Experts of a small language model: 14 layers.
Below are experts of layer 11 (counted from 0) of a mixture-of-experts language model. Rows are named router (the router's row for the expert), gate (a neuron's input weights, with its number), up (a neuron's input weights, with its number), down (a neuron's output weights, with its number) and show model dimensions 160-199. Each number is 128 + 32 x the weight over its row's rms, rounded and kept within 0 to 255. Numbers have three digits each.
After each expert's rows: "mostly gets" lists some tokens that are sent to it at least half of the time. This comes from a sample of Wikipedia text that the model never trained on.

# expert 5
router:102155110117075175180088117139100173076139109128127178126130098153145134130191095068106084120152147095167143110175055089
gate0:083110128102059155151093122103106108100137121087131149126153147160133157154175165128124056097074068058121157163129134121
up0:176124137118084163146176138146106143142192160174179155137126077121114114150095101115144080131111118111113179197100137089
down0:079112185139177148096128073172094140141113146156155102128088104104159103097114160103103151132116153167139071052076162138
gate1:084198104125191078146150059142069110128096116121151125146103101202164136097141131093041108143188133061100155085170156133
up1:163162153142176080094095099124145098114127128160122150120186172088153117110147147125117149117099166209099099151113172153
down1:141127168075094150203154121095172154112127143061108135096046088151128096151103157100177088156095096064120130141100118134
gate2:191121109096161158132065139172118109125173099202166126186118067163158133144099133130085146121145172150105106098151067115
up2:066080117153145171122090121090114180173133085120126077089088143096123137127171103090109150126158062128136091129176120107
down2:136107108100109136173235173171137120121092122161161157132150123143126171139148141104115128140148186177098139170122112123
gate3:152168143129133102135103152141113144158109092143095120142134116111203152153124096149117133096117120116138073069153090118
up3:157089138171141124127144109092100100123113174127170090136122078060104094099124131138128168098166123114125091092150109139
down3:083112122125073153147154141143151151081169128164169102113104137154156183162193116103099057118154103161173148129090064171
gate4:185177134165087138156130139145178175125136143192101128131139127134135171103152103117127164149047149069078179131141104093
up4:167142171099126139126155166102184123115095119105124120106091170140149125118067090121108085191076112101138190134084124123
down4:084047091143137171112095121098160164144136078103108149118097110132090155163133146094138127069181134155170065154081113112
gate5:109172110102090163168142124160154103124105118171144163115078151069110181108213129119144122140135123163150131166078067134
up5:148103138106102060114167145148144099118201175124210155139115111142156091125146135143135102123083114120150130124129140157
down5:143134157131090139097167144076105155177118157096159103123088121152194112113081116107118170054156134124119162161169128092
gate6:089113160141098069151086191164141154128111073046106122114151143112076164092124073091099143093141179185077129087094129090
up6:159163130093137097106101090140133123182146154114163124132168108175139117159068106123168195152096097126118152123151159126
down6:145154207112162096115101160141097142107136094119091107077202157087165119083162105146081168098170180133093117168131116147
gate7:136162065093100120139192135169120142068150117091130124112130101151155134170177124103097110144152091154104182161116100168
up7:104125179133165086150139099162159106128127171138112081126080111148092133091107182116131157098142102164134116121108142146
down7:143152151092126106121163120134128133123137150112075110164127087105128061135133081100147094155134087096130127115176130072
gate8:056113143139158182086094134181118125115138143143131140178151164128092129152090167147130124043143108139127118090103143123
up8:155142071165131092158151135144171089162079113155108100128135136085151175128129139105161070132139152069178151190120126125
down8:097147110109153191115124142123122090134086094140128162075166158084173143105117143169134152125131095179140155114131137093
gate9:142123119069121130093190108092145162166130130115122135094113156185070089144103166102077058106142138147110098136150128166
up9:161112153184117128101184146079121177171157090094149129102092111108105143124181115122127183112173145091103147105113079124
down9:088106087067135144112157165106107132132193127187101102115132117131166133165126094099102153130118134136115054164070137095
gate10:197146108125125130160141100139095143119109155127102116091137123090117135129150074152128074135142128087136116155090135163
up10:149140143146089177132108093229145143168154107160094135136100135107166139086165133054130097155078150160095167106159120140
down10:122115124036131101097074128124144088069098120096172154130072123166125106107152092113164151114124086126085131145143149129
gate11:169157098129105117163155220154102136153098105156062133105126101093162107138152146128118144138106133187158090111218114218
up11:186180087152089147183132149117087132122130100150063121116131098138124105111121137096135111120161123151151108120170103117
down11:142123159135158131101162128096106165115176128109146146182134101075070077153103065154130152087139167179129098155117132068
mostly gets: "son", " John", "ton", "ana", "ina", "ford"

# expert 0
router:158154169070125121189149099134116180132069137209102144112135168110180136142147131095145159103184126151133152142133106159
gate0:151113185031109162163127080086087159146161127118151164112109156121133125178175099150113033153146139144084132119144159119
up0:169154135104141166105167150110100078165104064140142165121175155143119118105158135168162193174150082066140131148120122130
down0:087124119195151139145069151131221165078204115066102142121093103135117110211153161157137073118110149123140131102116096144
gate1:064113183072109096162117185110093166118144119132113094115048106168094119204116138140176176138117122102181059141149145131
up1:123080104151104073146123133132130153170109097131203133151193112169245122123117096130128066138120131156087127083112112090
down1:131111099139150124179117157147118151106089147088095078134072140186140106153163160127106150150146169099148087171146106139
gate2:180172149132178134109132119141067149116177147191095196108152128123162101086087120197136114121130107069155148103119048117
up2:187148148166115194107130164063170161239089148111193135124162122137115128127118094117196133162150125136141097130188103131
down2:127155123111129125128142082153083109081172129064089134154133162075231095102128101111115141146133144077167174121125136161
gate3:131133134125153084117081112098089106088167093114093097149171080104161123130127110145195129087084131131170105151156141103
up3:174168182116142121078086096113088074070129153169165171199036163123112143188150127100085149089115144153121154111148111122
down3:104170141119146140072113049141205093085160105094168144069111112147161172104108075136128139137105183056141124118121140129
gate4:125138095109110172178122087173124163129130126170091110109089094100151112146146098131112170118142134138110127120094136138
up4:116118104137145082092172157105135139140167126147170172087174126050134135121142115141193099138143142151083126116077080100
down4:085125157201138174140197135150171134152086127107161168103145101190075161165129180104112117145096076108163096194179124158
gate5:179140125140150119136129160124108144056131177174134080132125117139129139125199119137149163138100108089136110078125145096
up5:174131138110143165139189138148131167126148225156129172108176150149132183188185188161134082131141107102137161114121122100
down5:133123105137177193133162097078163116123142159095117153117109120124141139155132127133159162128173101184116197087145140043
gate6:107132146131108111168087156078132160125097114085101133112182100142144131106127138056139142128104129096197189152126152162
up6:179084095150133076112183109171129119181072073183152152150057162133128122146129149154097127086125101121097120101087091147
down6:067138141152086116099110111123080178092127129134147182134087134111116160133130120195188124135135102139131070090151129165
gate7:177105146165146071163076160101085145114117133131116158042109103137146119195119155105108102202146137108152146179106110098
up7:108122071183148109129114144138107157119192074124094127065102126183089129119173171169110128132147156117123094145130124152
down7:136149134129151123094118107118159102119133136101153139131114117100093188125065169152098141113096145088137068178148126090
gate8:173155139102141047097084110079064140180150086152192156131110129106114140103172125097126132147201141109140154070168175132
up8:123184128095217130137112119115096201157146134125085100153097187147141151135068167114136111154144141161130100141095132073
down8:083089168098100138072139133130128053113152083090154172113106134081130174105075095097132126091119143135139137149101107151
gate9:147106115118089178121085121133143154156126155163072163124187089105159107176158078107104142162177096130157147103179132168
up9:122105122082162120090191129140137176141114105117132095109089153141152125115154092162120105182147113102156047132045128111
down9:107118131127145138176083099088091157117144123078068142111090115125109206118086156148161113085154112115148078091057165167
gate10:132109086096167132068186125130148132151109089149135167140081138121156114101127103166061165139125147136120122120093162149
up10:164120134146067132112094151146185128068139155110101122154143115140151123114096163143092133145135098138135129130170152161
down10:129090138119211073138117097037119084124144154176150109143144142076106042166129157137091120181147109104104172159150183180
gate11:159128068096136097179076160128146111143094165107093134179135136102131127112094135110134081147096136137162186172113086157
up11:159151137130106135120165071172152144191050082115148108125157101111069145129140096093182135097086132144140078155097121124
down11:104129149095160096143138168131156157108160120139117119126170130102148123113132092137109162157150157128098190120108137171
mostly gets: "–", "_{", "+", " (", "2", "1"

# expert 11
router:149109106163115177074126163127135090159087094145155082150119116124125101176113144179179113100164115112124131113132134136
gate0:092155076134152123123108148117090136176134072164136153105102111148036106143095123062157157149109156103069143113159097057
up0:165124175162129105114086133081093136109106170115113138068139105150081134118172122129128141189099164084164169163113113134
down0:098204098135095099138122140150139155099123117096076145180136115129109131113126125157157098138165112144156145139112092103
gate1:085140185111092145165118149132079108185148149086155171090151125146079133178114146122124119131150099123111174131184125109
up1:128129183079077146144137110156106089100180093115184136069083164125145086139169119152139123072131163132150137093082160071
down1:077144119151168088086163168115130148126140146139078106197135159060185144147104158141063076143126108062133100153154139144
gate2:142133107151190205140162100140126080159130094144136110147168119120159134185087155102129122107128186137129107099138199143
up2:117173147130122166080087092160123108153082144142116093134209080067127131162157044141103129146149140140130133133122125143
down2:122142122167153125108093111188123133138065086167127165152111151111125101121148111037131123135123141126145075141112129113
gate3:131137132091117081138142165113100143201127072128177132158084152194106092151124116123143157099097138138082070078128148061
up3:132114109122168124219116119105105113137093101147151090108092108118120102182142171116137131211138128123129134111136135159
down3:126084087130170102116167138155151074082155186127123078127105127107159121143106100108140115135129097110135083086159091119
gate4:167102147068061119115139071132148137077127160152140119139204118086129130178150139171086107133128095102105085139187137116
up4:133127137072106130152098071120158131122153130056086133181149107122141078193092149169106136174132153113113047147122160128
down4:111131150174094161106181134139128172096163080160155125168133147152082120161160186139105151104131092069098155187169084146
gate5:122103126117145148085173165123075086095055127176099062150114110088152109114143126104118200140099127122110117122120119118
up5:158127094149186137112081139137132091162102128047081111097136106113104118128150078172107100085099161133105133117109069135
down5:130051122071162152152155123112060104134147173188117090118123113138195142188103169057144110133163090152136164110137187122
gate6:147128154106143157101104123116144072137116125148100120077131133112169084123129132111141105114164117157120186141103105146
up6:119115149135171114114108106085154090166165074196105130143094136113113103147134104157136101099131122183089145103121144199
down6:108114107141141110129145182150144121108132150185064128144105116145130102084103165098122141172153113155129118088098150104
gate7:143168157169136178089111098093146134127141111105132121147107161136110051084141130162059108101134065129116096107129081103
up7:158174093157112123090106118000118155144157136158147147095112155117079147094148079125112074164061159147088092134078153149
down7:126157139179131124122167113127171098160131147141128114114140149142112099104117165131139196148135102122136104071077127127
gate8:105101192194164144122069104176102110088111112125107122081123124115118075153097124119143117058207125092136128083158141072
up8:145131116103078213190125177077143150142130134143158116118165150069120137128124127126084135149105099117127168174114130201
down8:157194106097154160085122095119167176148125099124069068156137144093086127123093158119140158166144144105141106103090105147
gate9:136119129131132155101147127139111124136110083074127115110128123167110110121124128126135116112199130112100160107118112165
up9:101067119147177080110213168158080100129143136088151109043147204175138082190180129064087127112171065119119108196126141160
down9:189160104106082097142111116103165095136138102150110139103107088126117131174143178139130093176135203096171138133165105105
gate10:160105105137090168119136122140099155148121125139154158110100133132091105137151147153204105145076139166133067104144160145
up10:184124093065110074121124132108133113093119141114163086130169109149194179136134049109138072113098115120164138163149118132
down10:107119135142109122126105103097132102157100125159078129127078105104093100130058128131161155160142154127101126096116077124
gate11:121121138133118141106064153147137116061114153142112092119178167163103133161133135108149124100160149149102104068121091112
up11:153155096166105139131116085194099094115135167151119091147121138108145177086127087063185141132176140144136088137086110159
down11:170174106108115100135143202151162129123089108091108168107073148160112141059202123116079131117141042099049192090090106162
mostly gets: "°", "′", "″", " km", "|---|---|---|---", " ·"

# expert 12
router:188169113131119181110136110144097168126097063110150117073142140117100135123097143135128152179104108181140128131118141211
gate0:127095176114120127109120112097160137117122104166151114127119111178099153114124091142134146159082101151171126187145136151
up0:105158099184130194165141116125150164071082144112091131143162117179103073133141184145102117144120121131158132112159133134
down0:052098155160075154133111103125141154107141101138144137181121111127158155171122101131148107142160145128108185139093136105
gate1:109161120165124163115172106167118068084125109125135145126177174144156102155208156151117118118130147093159082128079191138
up1:142078115181113132162129077106159080130194134110075165187130091147081023148115109112096115091157089183135133126114174189
down1:115123158087168124133078158159168166115091147129121085102102129180108136183075147094153143125138157047104150160108135135
gate2:088141144169120115144136205130169124133113162214164088113144129104148132153075140134161117149153167095110176156169130175
up2:134103190086072104115147112115115113122116078149129133155114111142192085088159139178120073104182132154139084126108109137
down2:118133080155137157125123106123030199099158158105094031167149155107160168098159138133106133113109107107089160101203122125
gate3:052153120201139141120119148132127143132041094127153111125106112109155107137152132153109113094086126137127138123106095114
up3:087132101059126071158141149129088111142134213130116126139130157110143114177134119168120071102141102173176141170133160158
down3:086147145131149109194128149114085168073070126155144109167118116121112169164117147131170149165067119086130095117122096125
gate4:082125131133071171192150131112129194156148166092144122155086130102081133152148097095109148143084143153104139194169084183
up4:178174094168113115132151115168133137147125149104095101130139179122190166127147169075159136114060152154136162166066092148
down4:129093145170157105125164118134104125151104153157150152160118090153189187142108124098121109124151165069151079167096150132
gate5:151140172126191105171142157076106103082106137110189144200139134126160108148184101207178132174093157132129101193102127127
up5:132132079151120098129103065103152136118150099147133111134152085155169190101092138072127179053196095145095069117075143129
down5:143167126136104112154148130154096136107170115074170117143126120130113097149156162163141121123092138105107166104148103144
gate6:105105110124143114082097119145148152108100089100070127143172140123134082129140144197132144153138103160135102105154124182
up6:141105205067119112204132102104183175116078118183123139162105206098137071130150113174154096123189124160159081154125129107
down6:040078158151192077141138105078130121150173133135141139164162127130164155089094162162061113141103099074125136106114098098
gate7:161119112110108180124180131068124104137152069166175130120146035111205147120172117155086105152133105046086141059106186147
up7:159130158088141123158103081107138109159157126115081135115154108099152145141115146156062085155140126168120195051100126089
down7:127135170138110150078161074129123156171132128180125136118091141176120168113164078129153128117157135125193144146085092113
gate8:129116146148143141110197116081124126162087118127168147195152129078116168123143171177081153121117157159158107116147103088
up8:111122172142113107125131081112161159108077143128101128137155110098151170150096146157125080159130119103122129129165154100
down8:111107166109074115147121122152118172131158096141150155144147114103133117136109166081116106104143129091066113150102104095
gate9:156130177166138197130127165162129118153142132142080111158076137113117154196081164081121147155126139171093068120126132112
up9:153164151111112111106102161125088104120151116108135135083170127179139138110106120130158130157115098093168076147074112177
down9:115128121139146056100144132156102130209162121114190151149067171139144153155112168058124156126151131129116099078144141227
gate10:139076088092123145102156137097160188248065136108088159124175139148140092145124095117111093118143157131148151128083083140
up10:133074148057142134126178110154120130147205145162064116143133163096164136147111160039113134160098104122108108121081162126
down10:134110096091107133135133149175112124125135176140184159085137073134108113084114120220113104047148072149147127140188125182
gate11:164158124118154125131177142189153132102101109096134061125165116136135111108159101116069132117086116081153218121107138174
up11:124132104058059136103106125113080061043165111128154143133107128134121142113122209160127148171151131196120141073125100114
down11:104073137157137122134133158154128089190081166140146206119142176139136125076177110111100117119102181159159133099090155155
mostly gets: " K", " P", " R", " J", " M", " V"

# expert 15
router:166188144140156138136114157141090134171074079163156064118160151109117095108113162130138191158122114075101079145125163216
gate0:166219141168151151119100155145091113156114131113155111081148140095118130145136128113119183118105175137118070110114178141
up0:170138148083151155117133122148103142196152151155093103171139110151146124088123114116050148149171153058132073091146122148
down0:151129094131141094148118126113155151174189114133162179067152161116129148140069139079190055113087162114097108123112174088
gate1:127089212141083143059119195114095115109085140121085185117149115095117130135159144091110147137168182131180150151110124168
up1:132143055117131108113168110137202122126193144129131163123121129149147098170056182141140109088081080137099027116123128124
down1:118081113112127146062139124082178107094088170124114161145090148120067103066062176113117163090142130143149116110152119160
gate2:130124089153158117127144162179177137128095076136158128175166044185164074124134126105165186120177110091184152124101099198
up2:148167126105160151175133105076084087066162145158140139130135158150161112124176110139130156100123141138123114119105129063
down2:158143181199084083105131149117148078094174099117100105077150157092108116146164124063117100149118156123122145139093150147
gate3:134179116155107127118102089104087183077082035120154161129133150136173166120124141096159134127127128134071085127113153174
up3:089189153167121087147084161105149068102140097162105147138185091052149206124125112148134168113144121126118104150105089098
down3:129124132085166160149133147195100086216156092068120092156115106120107102119152165120133112105112114134134171058138083161
gate4:154147123121094176154117125154150157103136136162163128134149118169122061141150092155120192136124141102098084101152155137
up4:154171132097127038208095192127128140134162116147138119138103119076116145134133177188136162152133128109086109172119144091
down4:127113114103138174128094147113130139121116073124100140095175110093144162149096082128129107100116136098116137140136132155
gate5:171159101120162120142156114146152106109075099170085147142136200116139142104127109131140173185188123120084115148116130141
up5:184152112142100127156157179087200091107125159154162126144118139179120152115117092167156129112101137134158137074121117105
down5:100084164149168113133129155145129084110169153091169152151134060144118176051124147132188109141131136144094161081108158151
gate6:144132181156129075088180109123125190154100133123152117172124130117208132088120161131172141149085092118133109117160117129
up6:090128134134120095100112125140158137160147142158186092192176154083108146110142111122116137139081147156104105111175122170
down6:180108118077097135102154135075158105116141101129090169115113123125161136105099063133156126123135147155123160108136158088
gate7:130234081104131093155089122188140171122137179131197137118178150128085145169133125104133072107149112059121129182107109149
up7:128170122130153096170120161132137130097093167161145160127189150137076095130145156139131029138178081115126136176081113134
down7:150135119079131149185149141035143122159171131147094092103093158089102118141176090171152060140123141186142083140109173141
gate8:144115241187134072160142160127139139052194107104157071121108095151197166162082122179101122121100157140088113106098127113
up8:077168130141169146171139175144082162070133092119123134109145141132136173187110131106073157116102131123128104133124096118
down8:141175204117142079142129161164097141125134119097152169099112136105194085138122133088123113116122127146123185071141112142
gate9:130143215168051137074167088194074075148103087142104101113133115109070098131152171137084113133092110115171173100174177151
up9:106111162176193168111146129180134159158146130163075096083083144129125127120094152077142144156194126151146182118101125139
down9:122111109089122127144142168140114154117161127024103114119125141120096075164126077184139140152072047150160120113187122103
gate10:161141115133138139188173100123141129115121100092132117131122146149157086156138131134131099164084140097172144203109052092
up10:081136091123124102067121101099165136108117077116146122141127119103122104102089099140124136083226223127115157118114165161
down10:159139158160155112167154104156125093147085160096136184070092146143107107082187131151110168108116114158078156099088090103
gate11:149252125149183066116103110121126138131163139123085123123113147124137141128126101129145055104073158113108065171096159126
up11:116134126145123070119159158135084138083192178113067109169130148151150137143137131098156051160065134117128114175104090141
down11:115130181100119155117162120121132089096126154118171135083083076046108098148091161113117077126106061102116139150175124075
mostly gets: " c", " \"", " r", " M", " f", " E"

# expert 10
router:115158133199184149054139180149104114140126119074156114137075174157165151172131141130054177078172163119156126135131121135
gate0:086111098183120130117170139199134153154107117095125072149065127126090187126154148115154191139098160204133146135092096099
up0:088146199128113105086104151202191148155133125148135174150132102153107107116117119160125120116072116155124141100101061129
down0:189102153119167148169150174080140108136142144099115115094132118174075117069144181133145125182136183108138153190103148113
gate1:119099164121064062114136102156074125151109153151130066066186175118094123128144124205090097141116161159102123088161115123
up1:113140118090098164136150123120132140158139129166082183094166061166124122102126165142146113118136112077109161146097101172
down1:145129166135106117137098140129092106160080090084134116075183114149129130168161104173130094131107082163099154161166072110
gate2:123155083129148103148124140098131162159141148031101120138092148098099121142139115143106144090121191090124060094135086112
up2:152157145093113138090078117149178140112169088178136166124177119118122128137106188116160076157154086165139109156130162134
down2:043122089082183099136129124138074087140166111153113130128159164150120066148127099167089116131105132184111141087083168091
gate3:142105116162111191047160123102116129056132143060144120113133117173116148121192108122096158103089074124108081159123123156
up3:077084130113109136174121119090121144131104132155142126144162188133122082162052157188185127182184136138099062111157126144
down3:108098147128154082079168106137130130029227146157099134134136105119057124101131061129059112122128167144104121112120122146
gate4:158139097096128168095126094186141101136114118100121159151092182176122142116165162151082143195137121164132151102171097095
up4:161153118095187106154136050169158077147074074127167166170113201125130108158096127095149123132097097151086128082142116151
down4:065088157128122161152144135092129165089138101129078111108160084154117129131126127181140130158194187117135143128120105154
gate5:161079122056169138095145095123053150076126103069101160134122145080150092115098145130132112105133126177145126153139051156
up5:160142063156079183072139149098072132074087121136140120172129134168107160143111135091102110140140163116160094093097138142
down5:076169200139153171166114150100130169141137097099130138125094135088089166100087118106096111147150112126153124123115170150
gate6:184124139111081107104151057096100165114085101142146130125124142148121157152109138068107169128184116085151132111164067106
up6:040104126123120126101135090139162116156139066147099145154149105027110095107126147103157126167155166143096161070138098086
down6:133117111130155120142115099146161075188162160144204112059201151076108149123143152141119110140137164161140160095146127091
gate7:116152098175110154111071125137161132113124090165139121121119178086208147132140153117140148063152140106115144140121125123
up7:146144107119125146121201096206097140084146149113133229105127132145162169128146087153167080082115141071148130142130108185
down7:147116116143067108164105114104165149152073142136148150163133107161146144124143153158114195081103096129127173093175083090
gate8:115056130129191133067082095121139092093120153154179137149134132126096131096136119175101130150149098110170125148124129065
up8:152188096069121131146085140159184180092124134202113099088201131126104138117106099132152113137096119125085113047139174185
down8:049146076133121128079119107163157131150141151157125125198093060074140128104109092152113133192131142147135165121153144111
gate9:074121141108060110118161154140104140108099099134141167084111150057080112088124105098157156100152095127116063101137175132
up9:132132102139218105103104165170100142125163121155095094168135107143065132088089144123111167062126100163101159121138098099
down9:106079211136142172180190162114148127140151141142166101178051132147125110129123147110157183140124107072096079137123116187
gate10:158124163157158170162145179139121080125121076102110069153095133168111100129129116146103046151163098099135086126055170156
up10:071128114151103103128082098107074117095119127128171133092144132061123113100100147152130125124054126156135098090111108107
down10:083173139088100140150142140167141155150154095173055146169131100133085139060133122162195124132188193087150114185102104119
gate11:155101137145132105079103171140092066093098130125153119154153168118087108086159114144113192153128118166141176060122111077
up11:058126113104157138134112168148132134111131149107093112083108080098138139119127098165146155082088133164151185186143129100
down11:143118118156167081118137092078099147107116120177138148166193135108080165190144096110106076111130123119103082055155124136
mostly gets: " work", " play", " film", " used", " known", " game"

# expert 4
router:114142186102113180204128069110085172106081137176082121099122062131147084142142094093128132185156194124157143048155112088
gate0:161120122157038071114081140162077137075098111109093194112078111111186114113130145128168133160084127144146175110092095107
up0:125128109162144167087154070129176160152117134161142161105118124121191100075102119134119112106154176089122138192136141116
down0:132136122137113108158082131115113150120159163131083126167094088137113107140146120160112148142182100069146123098255153156
gate1:136106136081121125125087137177161170128169100147115066116127121134088100118138129085145109179158132140175097118113114098
up1:190134072160157148093152148050099097120098091134151168111176054120125126175081092179143174131090172136150094157125092126
down1:112128141100100129119091143154078158171132164183096134074108153091146138111119115064114093071163131120188106048211087144
gate2:104122123156133091144127119108112098156125098138133130129132060144108158119131139141118157121121216130072120080162121118
up2:066131142131115092132107155071198183124197136152063143158103141203109119146082107062185173135131166116130091200142125148
down2:150073158132180185174134130117125130109083161138171077150120100181124162117145141198155161125141123137083160074125175114
gate3:143121140151170118082086061170134181164085119139104117134090208139161133092131136109200103101212129134136085137107101142
up3:134199111136158169081137076187108157074129156164134090133139152130185152131117075073193076117129133121122123099121115146
down3:124119093155109081167135141108092093156150125130098137115139154100061124090124141114089090128093090123158070104123151130
gate4:119178139137182124150099141102116113163099077094135164150136123119200119082116144096103131131079158116129143123141039123
up4:193162101173094102125141100098061145133057115112140077101150108109140096162065139130135106153127207156114128098201127159
down4:105129082193147100125129119091214148091121146172145148114110088108146153057174148173137141103139109086104180153078149065
gate5:163132133164159153127159129149133139099128080150121095080067086144101098145155141165130159165214120104125122117136119137
up5:160110165125139148155131145125119097120084125087097130152086081130132082091118112158133179097197146135135144091086166155
down5:127141111086136173149194138106080188108120127177164170142110058161134154152185124129115107115130119122124094152107194114
gate6:162125126055133120093166103143147118133170131102124133120159066135145156148129122117157140144159105116152166112156099153
up6:129123170150135122131143137185197067136127094130149132119152142103126052099124120045011085148191143158074181081175119179
down6:131162087133111108148131097112143136152159114116133102175161188127085149053160094152137188145126084154128127121025104112
gate7:110159122158084155123102123107134156188072117139189126105114116110121123126140114157130178137128117165130114101109063106
up7:165122126075078147211148077127099150076170139119140180059115155113131123128170109107130077169151128128112141085107135113
down7:124103152144107093052173106186131156095101131123105158123082122092125162174113115121145155136131134120103131125119085109
gate8:109106143041133144140083070114128139149122126144083149066114086087052088141110111166120100145094137100195145140121152116
up8:154070137129164145093172123131144026152110174175187138146129094133102112157125066106143112159178117147151148145096115136
down8:125110143147123156117078124136059093125185116102081156155176124103129157091099174114113097126082137093079122137171106138
gate9:071156131109094167162128136142136176101160161115127083144113087111169113121196108147124120043119198111140124110161139129
up9:132087146102087111095120097108099130125170101123154095086098115161083143150098083142152127165192097139118196175112096127
down9:118126145139147138160143144109124140125153101091087081139117178144125136151111192054144110122161152138150129202128110128
gate10:100152160087070176151153128145127206064158079117136158083104091180147094126138089165095125152150156117175126113105106149
up10:185127135105197140071136131140087037112142123142232114138092159141072144130144124085107122115120131130113127180099131098
down10:162127158181069136174134110114153160145144101107115137179124104157178148142153119153131030138121130110076120054127106084
gate11:090117139091106118105093153185120183156130149103130097074158104160082089151140105137134110114161131127083114122089115131
up11:114176206095121135092168102159077136167127129083154144073126104129177119153097095127167106155158088152132110132125167181
down11:137182103173157140182118058114048135103128091125108148196157108134146185145108176065127102146225169134191137220126181170
mostly gets: "″", "′", " West", " York", " USA", " South"

# expert 9
router:106162152163155074106153192150134149134126167186133097159162113171193159138157107080106138104159153107095123107116114094
gate0:109161174135114098167153131204158117151194064166158126063155154137154146076067081111115159083108149068140143116101118088
up0:116111115140145119193163136144137046149107121082130069203137173161174127133086165148193159087110195161151106121096110168
down0:153127120109125101071107150177110151128106104151111167060104058139125150134119076171118147130107100134140150083193089112
gate1:135164117137115143031125095101093060120104130134215083136134123116199112151151108164146148063160090093089113136170134106
up1:128108107108138127074125111137108136132122197113126110096194125120065070162096115110081201103121073083062138068159107124
down1:197171134140125094163119125093147145151102088161160106140143099089123137150178105115116143160174124116136055131212150160
gate2:102065161098144091137094130162141156120095097071111139131162152138121163097147183123114081120132158102100141145111163119
up2:181123098114135069142144139122150189147053126205162121125116051081137153138130091123107116092105116062197195108102124133
down2:066144101120135164123153131128101126099192137154138154115133154142101066089094173089116157115182135182081134107141093115
gate3:145157143110125148140095130136101150131141160200164033117108195156134121106137158100148137091119097130107150129179109119
up3:098163122129133056179145110114119148134104153106134162073115230149125154129127094164079073083103098126155166123169092124
down3:119149124096153109132110128113085112170035202145109102132148070161118062112094174134121129169089122101104108105098133093
gate4:139121188167100144136125161153148130103066043104148113132150092136127076154096079164132113196158127116069119108098093104
up4:097151115173150102155136135154130075119138124068120113157108116071087137122080119140129112113075103138102126180111174100
down4:156159147102124175107134103099168071115125122139181166135117166142104144128161099144131144110142141139109133135112130112
gate5:189116109152102087123162121123087104097143138172136132122175114176165090115122168137088168145192154209173099151148123098
up5:180113119137142112180122167111149120075178108164152142118132091128182171117126149122079146185177169151130098169084120130
down5:133124107091113074149136156164164156164162081090102179118085126054099138131097086137167163140119145100131133103085135118
gate6:113111148085101117128084127149171165151152149131105171124142111144125109100121123125130169111063139072123102152131080113
up6:097063081082118159147107130095156176109167151133135095181095133118166074085105052073128146085122155172120064076124129090
down6:098106152116105134163158094123174187081134149161103066173171043163180114101130084149177136134128110085106111038063108127
gate7:117141157124138093139144147134122181136179134107103128154070131184205176130119124094148101090152132153111173097120090113
up7:159128140139092206155138173134148144095179143117166129146166137119105136090092122094111112100077136137189141121127168120
down7:111145184116159136126144104091099137137119127195103096105091085129126174112085086153131079110178063159075094046086137131
gate8:131180083144143082072157131172174144159146072131114119139151119183114186079169120136118141064095183072173144120123160147
up8:118151106138149080114128124114147101113105170187119111108053118078222154124100163123089170081086124104168159141177127121
down8:119100111137153149159119164157149088164129085132155210115172161134100105095166125166114122149116184157135162112151071162
gate9:110131175132128041089109127144152165127097168124106072131130121100105106128111144220125143116113105152103139129186116129
up9:180155163064108195141141158115100150098061154081161183084134093104138137145186126104112065162134108157143087158106150130
down9:084116138096150183166136073111096122168098147135143081149146129094139149096107133167159185100107132115100109151146174135
gate10:098154186161132132113122101143155115130198169184142169153111137102174138082104129136139125155118153071086179087116116097
up10:097174101099122189114143111051160126056063165200103101193112103187135145101135225206123133118158091104111125164130090142
down10:112111101186170076090105157163112092070098072137154136125175175118153104113150102135087124076130103136162114195124104100
gate11:105134141169148131111140078110134154128142146132061102135100137112152076138134098032078105107085171112130136086190128125
up11:177149159109090103122137120155126144132153091098109134053129202110151090148136122156133171084142095120145110102117177118
down11:125120150057128172110116096107183150169133108119136112168111110114134107160103142068089126144089118108147156143120103089
mostly gets: "ical", "ment", "ative", " American", " film", "ition"